Experts of a small language model: 32 SwiGLU neurons an expert.
Below are experts of layer 2 (counted from 0) of a mixture-of-experts language model. Rows are named gate (a neuron's input weights, with its number), up (a neuron's input weights, with its number), down (a neuron's output weights, with its number) and show model dimensions 0-127. Each number is 500 + 25 x the weight over its row's rms, rounded and kept within 0 to 999. Numbers have three digits each.
Before each expert's rows: "mostly gets" lists some tokens that are sent to it at least half of the time; "comes before" lists some tokens at least twice as common just after its tokens as in all text. This comes from a sample of Wikipedia text that the model never trained on. Tokens count by the router's weight.

# expert 251
mostly gets: "H", "Be", "clubs ", "Kr", "Ly", "Ye"
comes before: "| ", "|", "–", "th ", ")", "season"
gate0:563530535420474524507463525509535503460555494512504499488472546512516553510527530525494483452482524491497476504457497495549468503503509466517514477536474520517484493482505508508507485462510446529457526526499491479472492492539482487505460494470504496493516463521468521457507493489504485504497492479510494528479519465485508523486488476474534488467490502509495504486454494499471534493525
up0:543530504492523526494478499489465507511506511499498498539467536478490526522495477513495521479471520499535532530479511496491452506496508491518515503529486495504539534485502497536504517499440507521549501526507522493534425534571502521495498503533467505476494514496537511540509519525556537506535445495513513468485494522422494500526474541501506491488507512505497546475515500484490499491518
down0:501452484490496514497511471497468492471487468510533456510490537470488536514454478468493521423509532473552520468486499530532451502537482469492535510548483537469471548489522468477513497477479511506466526511492501488470532491531514486533523515486518468485510490519531481517502491566465501515508483476498513539500501487484491517487502507512536522475490470508524506483489548489470482509519

# expert 187
mostly gets: "177", "Trin", "six", "Poland", "145", "15 "
comes before: "| ", ".", "|", ",", "–", "December "
gate0:451486488462446477537527460537503471518507487530491513516468527515499488486479515517493490509507496497486530498494490585540477474475492514461539486496481516507515428453505506537483469517468524539432479492478483467503540465515461481511496517511523505507491490502505500522488500501542520535517497503486540498541495455515525507509494474487509488471532510528492485493481495495512511460480
up0:518512522510492507500492518485548455513542475500531507508497516484463504535510493483519487475536496574538507485513473507549543517501501494502516488505485485527495494511535462496536500484492487489433465560488470528554442495506504489479533468518503493482500532458502504507520516511534504496521498490480504495539530495496533531503498527489467525474453489478472540540494508450528490521499
down0:496479512504471511529496471479518482448556501508483539463532484447492492554466526524541509499472509490476492510521508510514533498449528521526505515466482508527506500519505510437520490489564509525504499509525485560505532504503499488478499509526463519478513502524457489491471514506502476520492540470486479498531523541559500525482538515509510513535502485470496467490482487511457500533520

# expert 115
mostly gets: "century ", "194", "186", "193", "191", "Ri"
comes before: "0", "6", "7", "9", "4", "5"
gate2:473576507523462489508520495525533519430541471487482516483516489506555477494531488468486480488492460515522501531528523502491471514440474505517499450462495529510489486518448517513541464492484537510513460527468539478487480481481504496510488505523526470491512491528521516498480478472469508495503520502489508468511499527494516496516483477499508479518455505499558565483488515508500497502471
up2:522515497503472506465494469465532480468518483480497499493534487515471499498499512477472488534494518493481518533508524514509528500461530530506514502505478522480508485481463533505532535471530509507520502524494544436496483503493510481480495508495471466478547469502502500507508555525455518483480485559487488466466483509498521498502415499509449492520501504467509441515542504518513450529540
down2:522451531514505482475510518521505439524562513487522513470472464507492512527474469484521477512479455462458465466503471516526538505518513481550446505497484506430535485504474488515498512503513478492541512510484472519491517499469508460478533471524485529519512510477519544491481465491452500497504483466499482472484506507556514506515491531550488494502546495480485473510498499510504502512499

# expert 42
mostly gets: "202", "195", "197", "196", "201", "developed "
comes before: "5", "0", "4", "6", "3", "2"
gate4:504506451494523500497504520512497497518511532507485501467488540513494518506491496519467502496542476520489515514505510453468529521513549499508534499526470519504562510491501511506475485484570553529546515479507506525477484526489473514450487547514508469489543488494493470476501526544477496471498484527502471470469463497499477492538485506438513500467469510472505488514487495483472520562548
up4:519485518500505511520488500502539498518548487513525507489481533503484513521515529493478475496488492532527513433484486470507477491526523520514480448525512505502490505522523541474491452464520518497533525506464461535488514474510492542518509508480517539481511495513450508512499550460494475570530498484502492473519542465542532499533517524477540509497513571479496506498531509512497524462471
down4:486460488521460513519539478493497467480528513475495525488499503506456479481475516521491502501501550465504508523529488443480538451544517509563499512434525504494514491540478478527481513518462549503497501505555498477488489517465495473475480511482482478495506490448501515502519537518485497439498473492517500494487527477518522481474469474523537464510521533495479518472493518517540516514509

# expert 120
mostly gets: "Ly", "ia", "King", "Ma", "ie", "ra"
comes before: ", ", " ", ":", ". ", "'", "–"
gate0:534489475523510463488524511474469495543488481509496515536455513492480515486538453506506519570508469454526495504497509505517473491508469532512510547514531512498524524502472520471546502540538552504503540469479498471496469489485511513497518483462545447505490497484512488497480545514467511510460463497535480517511508527506464498493512463517493498500500484519530515480471537475467489476450
up0:483484536483508490538475462507484458529547483481568517487475488517508524529458476501483484477467547538512497476509511499515531506470531468542485517511493526471509503500527472479483469475518496502504477467454459515525506485468468518505531506515485527503500494466462513503544501493557423515525504504468514454515478487480489510455487482477509510485515502522461524495467500515526494509501
down0:496497488536496477489489481477494554506539478523540504504507470517506479441519512489554539504521462515456513462506464522518516516475505482499511501481544488484498516486464484504478495519517492472495467499473512532430539491481535497465507531508452481474487493491530484492538447484526486490492492526494517532506462495513492511468479525503510484512564455477459503468509508512514449506526